config = dict(
    n_experts=16,
    experts_per_token=1,
    d_shared_expert=0,
    moe_layers=[2, 3, 4, 5, 6, 7],
    routed_scale=2.0,
    balance_loss=0.00238,
    init_std_router=0.0163,
    lr_router=0.00114,
    optimizer='adamw',
    lr=0.000703,
    train_tokens=577700000,
    steps=4605,
)
Below are experts of layer 4 (counted from 0) of a mixture-of-experts language model. Rows are named router (the router's row for the expert), gate (a neuron's input weights, with its number), up (a neuron's input weights, with its number) and show model dimensions 336-391. Each number is 500 + 40 x the weight over its row's rms, rounded and kept within 0 to 999. Numbers have three digits each.
Before each expert's rows: "comes after" lists some tokens at least twice as common just before its tokens as in all text. This comes from a sample of Wikipedia text that the model never trained on. Tokens count by the router's weight.

# expert 5
comes after: "-", "\n", " |", " |\n", "0", ")\n"
router:444526526539556509603470426472463509523487511434512497572498484476522542524473533527458503554575526513449556462579550531478517554487492520565521534551445495457459504515
gate0:574485548464528506431505587473505517442498543513449565476480513513486475508548552555519433519480510445432476493458524455541540519559536498497528515545550545487474433497
up0:470541479443527508539535474493490537486502442444466493519414542503542532520458446458493530453504546524507404467451429502491466408479412483523486528448481505559517543453
gate1:473502384510413415485467497496451500412467484468475462418612509538517528504515473510455508476524534501502479569484522476471523502501597527536462467584516516472504525473
up1:552541549486531478489513509536512510421520497489478471488517488494512468491534452494491506417528512476562491507483400506516471398492484484446495496534448520487512504471
gate2:497491462521554451482487459490445542506412489526454517490457496478516479463471506580554469553576468509493529464549524491527504487465502511516488534472472455498539573555
up2:478502527530487497560497479488524535525492477477527484529535518481489453546508471407462495470437507497550400588476516466509498464546480511505422469556502444486435324541
gate3:456535558464499476494526531569450551510426554459502509434510502511499533507406466479445485471490486494536515477482574438474551526448496518557499480459503566545486513536
up3:439528447420469425471532526536530504579571409410487458554562514551452525533519492467560497557440527525480477472492502485467524501614565487543538509477504538455438423536
gate4:528505508498591454462516563463525479425448495538493514533503505475396525498585496477545476410418511522514455500547528549460571483496495512499576501506472523520558472489
up4:454512468567443502480482496552523476539528515462439474492472472506509483501504513516462600481476472494509598535505499502537496529516498453453474550500482530486539448479
gate5:551557475478545537593547472508476455423487527449412516520433475539509494532594458504526490485487492531502498507487511498506531463497505489488527519489533508495478534595
up5:499512506497471529475562509502495539477479459512520486537495536483539491501523554459448459549514464458548566525413475468527465569495509387509557487553531533439499478448
gate6:469481452488501487474492529520563511478471509475483474511557499489546494463547521488521495501567488484546475482505511530539546519566512508531517485508522482443451522446
up6:498490441488519567493553472501559435443568533487525533533557486513551575566421502442540484431493469440473451447458427542512514547557558503463545491470505494504565490517
gate7:458434492469591532556548550431454514511499477459467529495456478491469516543484495558447515506454524516484453474517490534423527550474456544501515564456508491472486467566
up7:500488516479461517540413511544503463532493492523461499561520502489534515487517465572509550485547458489484521429489530523475517466499530464473530464566484489487547482533
gate8:443467557513478461534435503497503555441503522501515555556529514398547595482532487472455531519409577448467426536432542520420528478511478456542472523472614456418470421437
up8:490543527567541475439509520538506396511434558472535491519445602514563477499494511433527443554520513526431529536514532512494446474450501483481524468521518481509446521469
gate9:442511468545514485494487416459519462492521465479502505513446517465562528450423474448538581489504504481397569517502500496499454479469552476461524455481499588548463556539
up9:511564496427443453524534526541548531432511524501523478535551462526458481530421504476543528490458519506556421545465566465526486469466488478502543473423430494507448609451
gate10:547466549504543509457523387543433470580502429461518517482447615424550556459538535492567529513484522471447519524435465463456464511538490446501492521505496570549480566427
up10:538525469584501544453460477520423487543492456545505443458433563525477544491545512464582518455488475528560499522428447481441538533495510512525519508541528525487478577454
gate11:464510559516577500492451505515473517492492503508469508470523550524480547482523493535455511501520561511445433569442494533574415477477481569507492529524495494490562574486
up11:507478545513508430482423555538482525499508529552559541473447522509459515557598486560506517516512506461530481580463521501488471448572504581505494491543467466483542476514
gate12:456539559513489462533453462498540506470541504494500510553438437490511481431503560496524505519484540486508537495521543546452451499569503480522508493496481524461492511550
up12:441551509520514505526531564481518477570507541528436527443485469531484552490489501508500437503554577499519509444484529506581583451474492488473497478496438473533549527493
gate13:534489514547460488502485440482463557501521507515470450519490458575547472480490481503450497501560581500499524506521559502441522434450485549635553561501456545491539495479
up13:507523479459456517453492530525508492546491560469408498490544488510530488479515436547458542451504540490492496501509473474504543519510501414537486536500477569509479438488
gate14:570458604490440500540507462424451496473420480532490422542507462564495494522439513457478503475543508475463437554443442544486465471472524527470646525529427504598461516485
up14:403487529522531489471494447505557533473570530477484507493427534523487458472450439490502530553470482477542546558521450475438484419453496515488382456460491575445489398475
gate15:514536511484494504488486467436438468457463502552530553505433493430464513496429480542508396554476564487531479528534541497453552501466514585562513504459509486523510543493
up15:488474543506526440516469514502501485429546460555434481518515467561564465450562534498477428499452493537528559570516471483511510515472474484551493469499519513520538521569
gate16:475491534501461545552516533494538434427508462498542474551554542504535527517513460490493513454575500423480542495497440529545526478569560487532494529540443511537528594485
up16:494448543543540506443505443487485523456463559508493554529402452550502539482514554574498516539524506519392429523474531467461516475475390513531467538456524458515494588561
gate17:540481391437526567498515446511511494491509635485473468444502516440591517524486473529488559410495510469441487572500459501475549454516522476556463520489471511450518477459
up17:461436489557546517521554497500463531496432478478498561443505524531427474493507552551477550535520434547511496494470538493493545518457484502440497570480500382436466476553
gate18:410504486499524558447472529445476511423465502473510532502448548508525489499525465479480457477507500471619478461440501497489479495484491508498521432545505476548479473484
up18:500507524490484505510478440515564466481496497515473491507500504434519415479506482612445493440515485444522510505523482552556468476502494476540450468558553530451506516498
gate19:406489547469495412411442592508496562469415432480517488493479582508622562447451476585519477498502490519497536498499419531462454380481570510489529570430514519541528489547
up19:501488546435545466555486544510544533474555621504532513534590455486493503486482515528470493472483506482493447539510485449445450537482543488461443480493498474516510492478
gate20:470495460478543479510508439506443621515437514509458526487438489463479471536476588547506507529479507523532516528530527536593481522513477503502497487487574467467512496440
up20:529531469507421505455485489491468503525517549563515511463499500487486471522603495506477462529518491499502485523484482532448514494593493500524480497532596566563512467562
gate21:475519480535465437509504471508415558448553474480447476461542467553515476449489517500534552515488457551484527465462477503451460532551506518494556553512478456571499521488
up21:498502602568418485427469459535579523463531497549504543548521496500615530485462497541491544533499502489518467527503510553552516518503468497476477503545468457452560504491
gate22:524554522578502466501526511472503506490456406492478468495507519461445496482500501512503523522494500552497477536437497544526502494488502498513528526520465517530448492579
up22:453540508412442545504503497514484491481494502571488563522506559519527489545525497464443456420439538533515532573467496506510484453506456497551467527483536458468450485514
gate23:550511519538564444465485484595534536461552472469501547463526478524537509485537586494543492496551496424482508517497524519510471548443511541507458453520441433386451549464
up23:437464545539537544567505520464502426454507492488426523523478389523473517470522487549534378567468434546486485420562468475553533537491489476508518464495512498497393550492
gate24:494509460519492444497475497515480471535462522473471457533479447573499473468516484525505455501564462525542458530480417465530536492426498521542582498480521476465458551494
up24:501477488481525539555477545526427456542524484564479526494393509517500490524542486482502492463560450531453511503490531519487543515478464545482502504487500505508435498489
gate25:458490469532525458498517438450490526427466486548426522521554512511554480409521529515470450515523465480483522518492499490487471485515469442489506531519505493511546482511
up25:507478524496467502467542522516491581474469507506397468523556495482496533532533534500442463423527504497491516504524466502477522422478485427566480480551449516528479469524
gate26:558507539462533560507533487501543489418578587512474488510486476549536547556483455480445547489467565443531514460510433535538510500487580570428553475414520469486449519540
up26:553472538540489530502496453567597533531555508472464510567503532571524442476422514485517520533521506511469460445523516553521474535489512503447543508454523522463485515475
gate27:515506475505545456542505502530479481525462554559536523493509509514468504521469549502532564491522573510404524470423542533472396457437518463477508483462492484500494499550
up27:491553536460504493499557504446474519429518455484591510515500457449524521504549480494478484475468518412560408483497454499557527496504521440508490544479478518555466474455
gate28:468476515516446586451529478568523549500539521472518501511500446531535549526518480526560480550511516519483463447500456531564496489450474492499522522428437493525496591459
up28:496547429460495507602521507535460456546525498429513466559535588520472521490470487499479499441524524549458559491500437453377517471540444479530499497535429476531550542599
gate29:477486556607473476433559471472435484538511492497498536529472554565523513443522487573552515501497542554470468422478552402520509443507401496540482517489521539560478516488
up29:528472499556476532499518489420575471562559575466510535472501555462612455515437557476545497436488467495541497485519514487513464511477466492505494472542471484492506481505
gate30:515531530501525541496488536491457486474522504509508496549480490515503465505492393497526413560501479437528568441461406519454546514533499555523486551534526547572481536453
up30:478503529493531530576533562517454511543456432517447546526463436585487530560481499385550564471524527413456528517440490503535508499526453468428590503503491471579523522512
gate31:535500499485472548521440538525409535507461391432524523543499523435485550436471552508464546525457507498514524566509527513523554446559518565578504457506476419470435499551
up31:519510592535586583511515531528515484463540515503454481531504552461521456530531419491494465476468540509535545543440549446506543608414469475468521491491540527491470555455
gate32:448482506478573543508513451569504484533461543488505417520539506490473523418527467544452516543453445491442499490496456520518453491496481512459516475472524480466526503482
up32:546480463478547448480473433508487476506501509426572491496521473494463604509455509520506539529499535459496488459559532501496520510576456489517551499535509469566506508441
gate33:507431488533520487507507512507496492439561554533496509504507483408548449562478441494508469466465540501520528536456532419438467575479491518510522498474427526521534483456
up33:495568496498510508481484455481404487536514480454490413499604502455480463479460490482470547498590498479530511485441568521525473456452538501541445533475557552546529501499
gate34:525514518443520503523533451499495524549460506611474527541445484494503503435466497522523514492511501509436499478530513505508524468518457527552577526465522447429623489574
up34:523516467392498579445512547488574500480484554550453494475488500506409568544514512529429474476498524497480512409505489558514611494581473551489442566512510487533499507495
gate35:521485593566522544474528488533514524463531482558490519495473549512422464451505545515504526431522482468564507561467461487455455511505480483567447466471479533476506459519
up35:517497533557466539591504498512456600503516481486552563522488486533442513480450467500481432477537505481539463497491556457504541467399420535569545504511493499515533555493
gate36:454541479471474465525465454424527481490477415577575499522482540561488540548482498495514474538455506566499520378502465546560490564429543448473486550513499518541532515521
up36:560510455476477531504488507513513490534550639382440469484511466507522509509476418533457469526519525479505476533487450474496452537572463566528536474502464531488510435539

# expert 6
comes after: " ", "201", "–", "200", "202", "199"
router:509443509455535530589497413434479570403439507537492453441510491487531526390531445515412536453477504524504462531516500546499452461482480527477528461459504510462487494507
gate0:536438589526540470477557517527543480493511530491544431506431499453503449499446442569526476577486490437568530529518480518475514534434537446453479534458465491542453511568
up0:407520412478427539547433460538457447524473537438496568560458475469526536501523490530485531493500455501499447487499492469509473495551447568539508480558587509518490463504
gate1:465498479519476509531537546484423485542528528541464488457477436524503500433541524533482467518437543454461486490473539494483546497439452475532499459546546536425515549514
up1:461472442495539524510519376437491549478535586427460455503425442476493554469541542598461496518460455452527553519524498490520472536526457543490499518524575494485563473506
gate2:516523501547510493493559507544540453544470478515467516494478543558548567518513514528432499519459537533469552514490499484385517531517551421534528477506524501560492444445
up2:558560483497516532527484513550491486534445438481515466507567533506562557521490499478476480491542460552500543537451484506396484459509507440469526569463526558564522481514
gate3:490523525520491574409565525569495477503490480490611521532496462453528573490559522484518516539423530456531472496422543466478576549477515538491519458535514507493463525429
up3:530519503525441510418554416530468500492467487504501470494533487427518587464494521468483570457423572512504487482536460456450464512425521490451482487517447502488482426478
gate4:538457505531497504464565527554494470495570480517551496461466522514512494474495478491462525481510438531519521530520486526520487515496537486584487463509463515503480483458
up4:544503399477484523483523495482479478480540470422476546494499484540494446531467504446555508505501551539416546442510518500469463465506555509483468452510547524502489437522
gate5:499555482480512566449499466536552476508500496458498514508486448521459475477474486474507442546528532466483472512423519533532476500474467440547524521574577492508456431503
up5:450452471535489490555524489508482478483483611487438424506543495502536441475476475516444495509516532504452476480577498525550482502493460463513435572545493530483490549473
gate6:519452600497498434492451502434495518463513576502517511454504527507480502525525496475490510516428517395480532530548541469498513512538499573505534484595456482509505566497
up6:476479556508445424484468542435462493455504555506509412464526511497509538466575503510526494548465460409490570491511457428538471448561526521535494517490423549548500534498
gate7:476434568558497527533525491491428496608521398526497497504561589531526495487523479443496501501583490530494496492429560529564497491519466541517447548549557497514546478508
up7:450474570520529507470486475519504515579473479564561505480427505475482466490430496576543492478517536454539502484439543557482467542457483508475471453396472466497471537504
gate8:476452504519548489501528546541446523510482535451433514479509468521446483528477559510551528544489520470512465486512575483477578558545489563497435437439523463504534356494
up8:554503521467558504570489482490528454515461490587560505538462496452569456508523463438446496476491399528530491498481441448539561514462531409549521589569523552477453543450
gate9:503504501531518528507447460456410444526514462612473572507585475521506536498516513445457395421529431494513455521422575520514503481494440521536508493494513499482531484474
up9:519467528509537529511472479478471469509505532477492544510495436491544544506454489480472510416546436415525509553462476504492451499491497581532535474490485522563533464489
gate10:447480585513532480412474541506424412492432495517484484530547501523489585531554505462539504575469551580559536528539518439522574511502527465541494466521447513531428565540
up10:541513420487513516501555454385514559527551465481502488523486505466500476508450530515445493493511477478473440477474444527497442485508513478455534505553545487480499476482
gate11:493447501551471488502523489440544476474556485520507500521513521500543467488431441508495535494474505506517520510543530514500504463509545475514530581474478542482509488528
up11:473569474447473445557516486541532462515455510533565459503523439519475512506501568537487500545581547531499504485478511522525484514434437489501466494485539490409513516464
gate12:503543463496492506432536554478506538495485425590512541508513455584529507476504518524483476537494527527500491502441582434482506566496482463492511478457478580525525449432
up12:514457505493556509507532530520506493453559569460509505535474467383425499516546548533465526577492524499495530516526491443521515440488538523513450482537482450486501600553
gate13:497588559468486582467545529583434547523432480466455455495539468541513508459585514467437535503497523541521536487431524522449541485534479545501490513458486487461488514526
up13:526498473485546460446466541528483487461589527532531508477490481515497493540532482514573444476491488498496486542543458418542520525502542493488445528551514468558519501510
gate14:524562490510501465500461521473572510529498526506514568513569481492504471540505534465461383454508436437453519480475482429505467449464508533554512485534442453536470483483
up14:470402445519521565514529536508464490503510503467536479495483519565513516517525496509490563538475563557549440479469556505480535510461518473473484489522599535454461533489
gate15:460571550513479504508459530497455507498463518586476472486516505523449511521501502555557437538483485417483456542475500531507532551506467469507522519562562469505553501448
up15:511501494588465478515492417533450521520495467526606461524587583447502543533530568500559496419496499512530415504450564440508471505509440550539513512592494494503479526561
gate16:513483545545520514511576516490431449526517524467521573508491581478484530517567480492543493554526446477509550508422514463534527488579519503556516536524487553555481439490
up16:508510593427444531507475452497518522493462515502482389470529544526543539481496529545424499493457501502518478494498554479528422483350444487490513457472529477418512438456
gate17:489461583567586498477482543449508590476380522473498479523471507470484545481481422465567546579505515544487472477503465448429547516572545537509553472456514473486433525447
up17:505499533491503407454515483586500473482506522455437443481504529488552507477474493508456459552466518453531496551458436557552464507478505540548414507527486469506502422516
gate18:537489552499613523460541508534528454451502454551477556516521487537399531565449475559502522537462507530524469483503525486512494447498497506510467493521557515574544544549
up18:549521557570490543500502543491473395510544508504413471436544447526523521518490489522449525476536511508433584498461478554496518507526483453528464506499556514546535512505
gate19:464474521522488513523444484527433427505514490581457497491466447559521463536456532501481544486410507442596423505485445486543499412520515502561482471500516470483482465492
up19:513586535521499515462573422403497542525489546552514450462530587481473498509531538446566508482433485504472578564495530503443500510486453532508492494544470509530523498539
gate20:481565506497531443549469549451512524515512527407474587511477512464445492485532473466543453528551485554514497472511449455520484561448490503527438553518506499522447555504
up20:558506472530457522518518434510503497574441486531575482495479454475463525479415482570548478458531540453464549473438489538508506506551529465496517495390447447559514541487
gate21:548546462568553553533513508446536444553523526502527609531455481489469529570502506545500504483568442494459591424552509526567573463453489502500601519513582494475503513581
up21:510562475542491551519560590499522502524548586513462517434460439452481433463486445552527504468488499490452566503529452525530495451448522515510567547430543432472536507488
gate22:504505480529535454471472525486518526495498497482532482504495508498422498585505472439480493512533519535508525413542482477478505553450574491505465441534489482439504482528
up22:511480481497495509526458530534491503455520517539479522529482421506509484496459519558551502517481491479464510542509514488519531457494446465483517521457541456526495529532
gate23:536560466495525548485525534511528480524535498523489531495446550501457519434461497477498485513530663478489451506377494556479534448577584509501529504531481553502510506500
up23:509440530498518431506510499497475492508502440490423562521487531519476408451624511504533535478520618527465519509528512549509575498542577501521497553514447518479524494481
gate24:484427460498464490487598485416498506538481484517503499497445456584442564471506504547510526543477531438469464476508476517515493463511520454470491522468482472473481513522
up24:454607575542515513462485581542497560431503485519486493479560517455539444495495477476527478545431521504527528516477580503519469548470387550532469486536564551500499470492
gate25:489501506417493482446487513499463514513442507527556527467495407489468519512540453428453487531462494510561591526518545481530578558452503495504478485597443533496528511495
up25:503454504538502466540483475507574486536555504452493480536547556505518465509522524486515543523521492508490466504496500496472499529548545504501531571496520524492445524533
gate26:464573521515468493536480510418523413562521546524560479506502501463469525528521442501481449487458528503525594511575545448561484507498495544564522499514562480541502492497
up26:498442505517539506422540486551456496509542442585482463486456448474511453531496541448547510518561557533404429483463520531521552535584444539474473487472546459498430585490
gate27:523507497446451531509550506453532405539494520497501548528452438458547470559518430487488458471540565503517630527482466518471471477507523461518474523590543522530496452511
up27:552499532518456491356453462489490496578550519467472518496532483486515449439527553531568519533494451555494526521505582517489565643510450462456512452474450448501468490450
gate28:451481504538478507546593489508519452479443509490520492493424475509531496503521502452451490520496519473526490481518558512491493512505552556521487494502516484522453439450
up28:523479542500505477511573492521446456570514525493439516516458521520497539486476457510413499544512521556507487401539546499542541481498545515512511468511480502483486483455
gate29:503525506477470528566457483513507494496499498580470592513512503468499522477503510532583545494510414438465519475513440478487480532515445422468482517425505504546574553477
up29:486509493499564530392484496477492527508520567484569474525433548490459527430546531462503459521448486563557501498448536521481540519498453540512450537498525513521529494449
gate30:588466539500599500535564462474457473519569462509522506470493539499567558506580486513496542496540474527490459473517491578470540493535505536521528506552487469520577487464
up30:532545476489523538498551569511543533534487516434528502477404497519524484463571492496493522529507461549492523510524526502492506497588520582500545550504468424506521431503
gate31:498533498488502528493486547493493474558510529539562451500544492507533495472493547525495506493519492483458520517511470534446556523448488501494457471485505515577550530551
up31:486514564485558583492465488422477546502511596464522477476497509501525569486468525465479489509547468458511519522447492557453506480520551482508493449536530485541521570554
gate32:468516472520561538430494558432533486574493494428478486553496499500495473505520509515485500467580500523442536484418473517514508429540581456506611511480569456538502508592
up32:535535546495449462607529510574414457427562527552485525473497554525497521530556528542503490471450540493511480400557577452513523540458512491514501527542486457525541504439
gate33:483453559528463548539505509589507416457467557537398486519527531506472478456565450573478511532498462495512422515491550498527542502421512503484548494564555548543503460428
up33:466489468523477542533509506549540383408595458504505549514519528568464499495454515582495516540525534485529451445583466461538453545454526502519514451459478492456532496517
gate34:495474522584406467481575505455558390542513468559509478505457516527430473468498455513480476478501454496498428520540547402441501526506589498476501517443513510548526532512
up34:473472530507410438535537496413518379487500517562520498464481487520472520488453490532430521459483487508524438477492458434499500521430530494517453553473455473536501597464
gate35:527567441552519497497545445436492486530474525499503474499512496495486546525469584412532503524598505510447463441518520474498528440501550451464530560540553521452469537550
up35:453481509459473455475536549543506479464435470564507531518469431509505485509490518488469486522489494545486522469515545527496530478477518533511439455459430498564582476517
gate36:504539521499457490480584501480515510528470433510532513572503459532523454508461475572579516472513496593530473469468475450514461498540424508527511462431505535489506513505
up36:422595469504485450483495476540489514529439442543482451543501414548554441498454436594615507456525469576517424463506491468517455470541428531496474486468491542516493504496

# expert 9
comes after: " the", " of", " in", " United", " New", " a"
router:494507486531505543456573491414490561491470519490427500518502550455577593501522439486471498500471539562546426434524492495450544450452531518507522547494529490452440479503
gate0:533502545542442464547498449485453486580496539532488462481523442482456500452537555502508501494558433541507530476451539506536515549486562508514464599532453496485456494420
up0:511543501540401492486498523374459459511506496528507463504492457489527516494514466443599520562531498525480542448455508523452481599484497487513524538510495510486510565369
gate1:490481498481531510500530498520464467522503499482477569408493489571486507479504501545435505433555500561538523477497453462528483538515484450481484470517551537484389480491
up1:486507464522521514473541482583485499531464549413507552483551474553460478484536466492441473433558472497543520442524417410455456543475496486527449522529492543503443473501
gate2:476487451532520546473516464467551477481434547502501496450551477445534491530501427520519460555580500438504456464470475531511535539558509414529534516520541522460511531430
up2:477498471527556482527482520624512482483553525483501509463495498452477473441517409514544473473492517489485480480524469480530504528474509437476490415404492457531507448475
gate3:496490526438532586490509521502429409493486496558519550485457510489440536563535507457514524536543591538483548573501491478493481460479532471491544498493486456505454522501
up3:440480493534535488516539437472497526513545531478439502559504501468547470496564509490488502490480472470545450514490489468540527498488489515548441495522531485531500513557
gate4:506476502504457552509458472481544462527473581455504462437378467504500479521487471449508418466528450483492505556552472480480481461437504450511510521479518435495579514488
up4:524540545508539519464564528469546492481507504469466472491461481495458498529435502541496467444459488509510477578481539486535481475540536456525448501482488505555471440547
gate5:559512489510453387501557506500443502477525522474467533509501526497528524527504541478562482492515560522472518587517479441499511426531479541537476548469569551508455457491
up5:519457519451474451545469513485502460507519575522447655467491432498528479511449567589491563530519479519538487540483453527493500472491566512526490542554545497431517491477
gate6:458497516544577466523563455441466570433472484524515476469519492511512477445514466559484538549565534535508502538508563509521538511544525483502493542580476484446479527577
up6:469534479443509490466469492505447491381463504487537494461526519450557526511549486479509506499520399447486485470498469542501442470513616516412507572546593529492479428488
gate7:498519521476525502490540476517546473516487454543559449513548504496447508529546565512490449499503508444481475452449444469489528457507434564534450513492549515478483464467
up7:473470469463461505502541529571494463596491522410440517531471492525525577448501514504479512550501534487541512541395499507563509525565499489501504509491507438500418495494
gate8:545474520536500476450514507528513482540441498501489496494487561524470498514510468496466532502497522550491500514456531490476478453487436606518596458510496477523503468542
up8:554456509459515508510493509480490461493482544501515519497482521467438513509482545418541346586538445574481484526489417537536520526498528506497544469505516413463499414488
gate9:500529489556481452525594475477484486484478442502528462580508511504478554476450521443478485402482487504509535573460497492571586473448557457505464528452468450470482488441
up9:445489535491498524482431510490512492524548504463474512475504580513469448456512531546517559537497514529448535509508496501461488529523444515562489511552519519499494490531
gate10:425518510593465508422494444549485583523468430518556483504462520502511520502541469505560514436433553541541445457515484429536494434468523502514517529563455558462496499540
up10:443480477492556442513555500513557529406417571544575530531501496458395498520412475558496501476521459508452520498477547492567544483564407472480473481484523509568562556503
gate11:480509493498493471519532527482531425487472485516537480472557458516592592470570539531456508425528504540513490542515484530474462471518441553546554486491550501521551524552
up11:364437500535476467500451482524472508510453461503511429537479530472395455501471460476506476453454516526529509517475523479515498494471526416515531505475415471493465479450
gate12:474453467562423503473529517486578526519489509476493523452486518475458558493535486447485438477492516457479507493544465495511495584476516522487510517458485426494484500428
up12:465579547545466502536520491552500515453438543500510536509483435455524459477563542506463564436450545504513520472522523447465517528538476509510549585505540487543436542484
gate13:547531466519516463503405528505463427462522543470471537455438534464465517512512497464593517564525537552510483540535481471523497528463563572532501484567528460481488448502
up13:496447513497498521486521517522487502504615592439514580515464451475540468506533474515454562447544532435476457473501452538466480547516556489500503466472498526443470475616
gate14:519469467475534491528616484589532459524585514449531517463484504562484488493435520511454565449459516569422566505501469534546463517468514537574544425546537462551458482544
up14:498395507467503453479520542565520421521479500484588563561526446573509515496495491470511534459510484514420484434469453482469434528524490480515412499518485525501472477597
gate15:484534464452549460534519516490562466499510449423480477510521516517511470457507531518510502471484531472619624461514381517487492580457448449496533491484542479505460486496
up15:480531525517538491456412443526479517492506529500509542474566405487452508430491489514533456564489440487492563456427530460468498504531548504503478479558454484503461499492
gate16:546527520513558490493507487431562457509548463516552574512501456448445472514471581495463481464491511477528516538467544486458518546548506560523499462495454512476469516543
up16:468461463510506457513498461503532521436512437515420536513517551533438497521459474521475486518484465471537470503520601514461492476573498579515536448554552585442503445447
gate17:556494489492516452542467461477571448454524509477503516495536540512465463453511517476461465422492564541491559528510511474505549517499519503567508450480568498494507517489
up17:536496463467518524481542499487505495486464525476457515524438495444451497548546550528514553575455531504520448526467524500503452562474510535498428470567568498533491537506
gate18:461552504478511541532444443433501475456464507424524464519495505455499518542516465494537555565494483456560608495446514488521587532488440548545513454450513474469499537510
up18:471475458558381515468511499534537520481530543499520524502511503477440490516467564538517495513567469510454524469559473542503446576552470518515534591480553563570521489455
gate19:487585527530525501565498452407428450538461458542475534484468528515501494477486534513543424465541537450512606485494546511495535534437440468472421471470456472467404563562
up19:537477476416390556535464546496453523509516519487582467443496471488491513463528500469523527454497471574465513517451505450574480512445527510536456585493507611493474525476
gate20:521573486493520434574543549482530506475471521489516548501451474471525480513526496478554527498506509540532554446582484456485436545458438528515543461438470544512574523489
up20:555545551450449427556471458448530502563428495498479492508460499508518459455528492427527523510554546540542534465519502523522467577425530563488499473452455437533532553459
gate21:531537493539470519438429494453493544495414516499534418488507482506521501532445515498486513508496526551558469441530452550517458477381539542465517497530500513534464556447
up21:527513519487470621512524524535444447423489461438494502530444506461545456530502550458551564475494491497477498538509533422558526503481492513542524552488492449562548471498
gate22:546473473436488525533524451446506431482450473527497530517457511513531554491505474476521507416477528486525511425482458457498483431371545458473477484476478431484539521447
up22:509519449512501512500516448460529495477512480536512499596434538540503552500462466475567509390491521533512504441461435474498499479466539504467565514503500440532572555500
gate23:431508513541549522494549514499519494517479567482587520530575562531441471475466499502439520526482496448470487528566529472512505516466505575503540456455480518516417505458
up23:464597506533554496466498554472540481523471584510571533565567573500477428484445548535453528520435529410539441445624458510522529544444492571453564518472532541510481537542
gate24:480570514520525476567452508443509443490526536456499495467598466556481500481541509562543453513510424499464524569503464523472565531476425492518495550467531501482478489465
up24:470540487515453480570452491538482452471482538591523466508536487498493465471498506521457462521504511489452480509497517540525568559494466454485475459473546494476484600478
gate25:565475513486499484571550446552538515494493442597528478485494508417511477504481495494597492529431520532454487471547531496579478527396426498464507560444581440515494463448
up25:472508559512495423513567480512473517558548512559460506534503552542422522475524492510495479538512534462532521555486524495498466488470478487418481493467450458520536449474
gate26:469447519543483535442441472536523452517498490439494491505541488556482442512515542493470550484498481423580506442416527428589498564454595535500499549417463475498503490500
up26:459497519477505484491455478527498466564438529541533537479557463495453508461447474596537478493498479494483532531502439525482495537557528554506467451513460536510556467441
gate27:497511487460497498466575504453462464453495451529450420511479534443517500529420515505493500483441524494480460467536521524484453493410531496492528471493459511470559474500
up27:465543483578539499536498530488532518519527461537568482506517525527486434542502530552534467531531498479550577543532494470492484475525491491488457589469500510454458477454
gate28:586520532500482521466510481468412549507459470509510481521501551497408504534457538590481447426426503535499510492501414585521518489456557461505502459462476483487532551447
up28:476481541469564503439571471485481413493470527445535496460431512494550508431504461457595575521454498480510492457500518405447452556470462477489454478456575579504501447510
gate29:448539573523478533442506600529372491527453496487491496493497515512473526481527514545489479493467522412559418476518472502541529545541500453450533414464481598503412425461
up29:464516495519466590446510529535425503540399558507402530466482506559434525499524480550464526540480530529472525519479507511566540493555475494482491480442480592526397498386
gate30:542467434457494564507484531517528464542472469494442475500451541502544508453491482485491538529532560519532548556560498415454494512541519474557518520514532567440409455520
up30:572574510450459481489475533516557500478520506417559510457443491555537509504486498495547443509572503491521472525523513459466411517485533517560453484477542485477536517501
gate31:490552490458463486491469476451426462432488521408494478534448535496523491503528513517500515454533454441488525500487538529429530462553467453542506508521490493473466490531
up31:504513476449526435440541517476569503456533447455400538531451520525497506480467500563503495495490507463504474562457478510445499539579480465501484514396532590514501458465
gate32:473451491567511449524550494499510492509492480498455554460465524511481427490489543513493511473439493525498473487526441401522414473445523540452450509523483499481521534441
up32:510529474466482595467495464426494504506535475522517468444532437469489530552502523510509540462526477420460525475466560545474512534563552490513539501462499492545539454544
gate33:492594483457491548531478540469503478554472564436488451430522535515445532510503446481440473592512509536481519517573457477461487493469432504496559479498543521467440560489
up33:526440492481475517521565467497532519498452513539468484514469518524556540528480464489520524520471576475484467564538506547507452446459510481472481508482523516481483495574
gate34:502513492494520459544530472503520482463429517547462479491513448435522449424538426542512496479433451476572644474457525477516494459541484486567456457546531457394565449505
up34:425522498527474492481494533493466472485412548459482464441496517466576457485548451537547573475510470492515576417530534594479573487518507448547479528541507477453492434572
gate35:449528559534600497522533464519519519477458426566518434567459493528538464509463499535488493539430500572510493426497398492443531519489492468498570486505496556498509539454
up35:487578401513512418516487526548553540547543497455504528486548467520525473464530507518547523566538571506518498562542573496532460493509497533460531477515538464459501486561
gate36:524408465567454555435589535458474511490453541520447534421518563427529588454497495489493499547444506508500514478475487474502544513473495469508518553484560495465489525497
up36:469457475450527528486534556585546487522533539475477495490552486436442533487516500490572413572511503518516540509528492531510528548552501499507493539498557530560554406434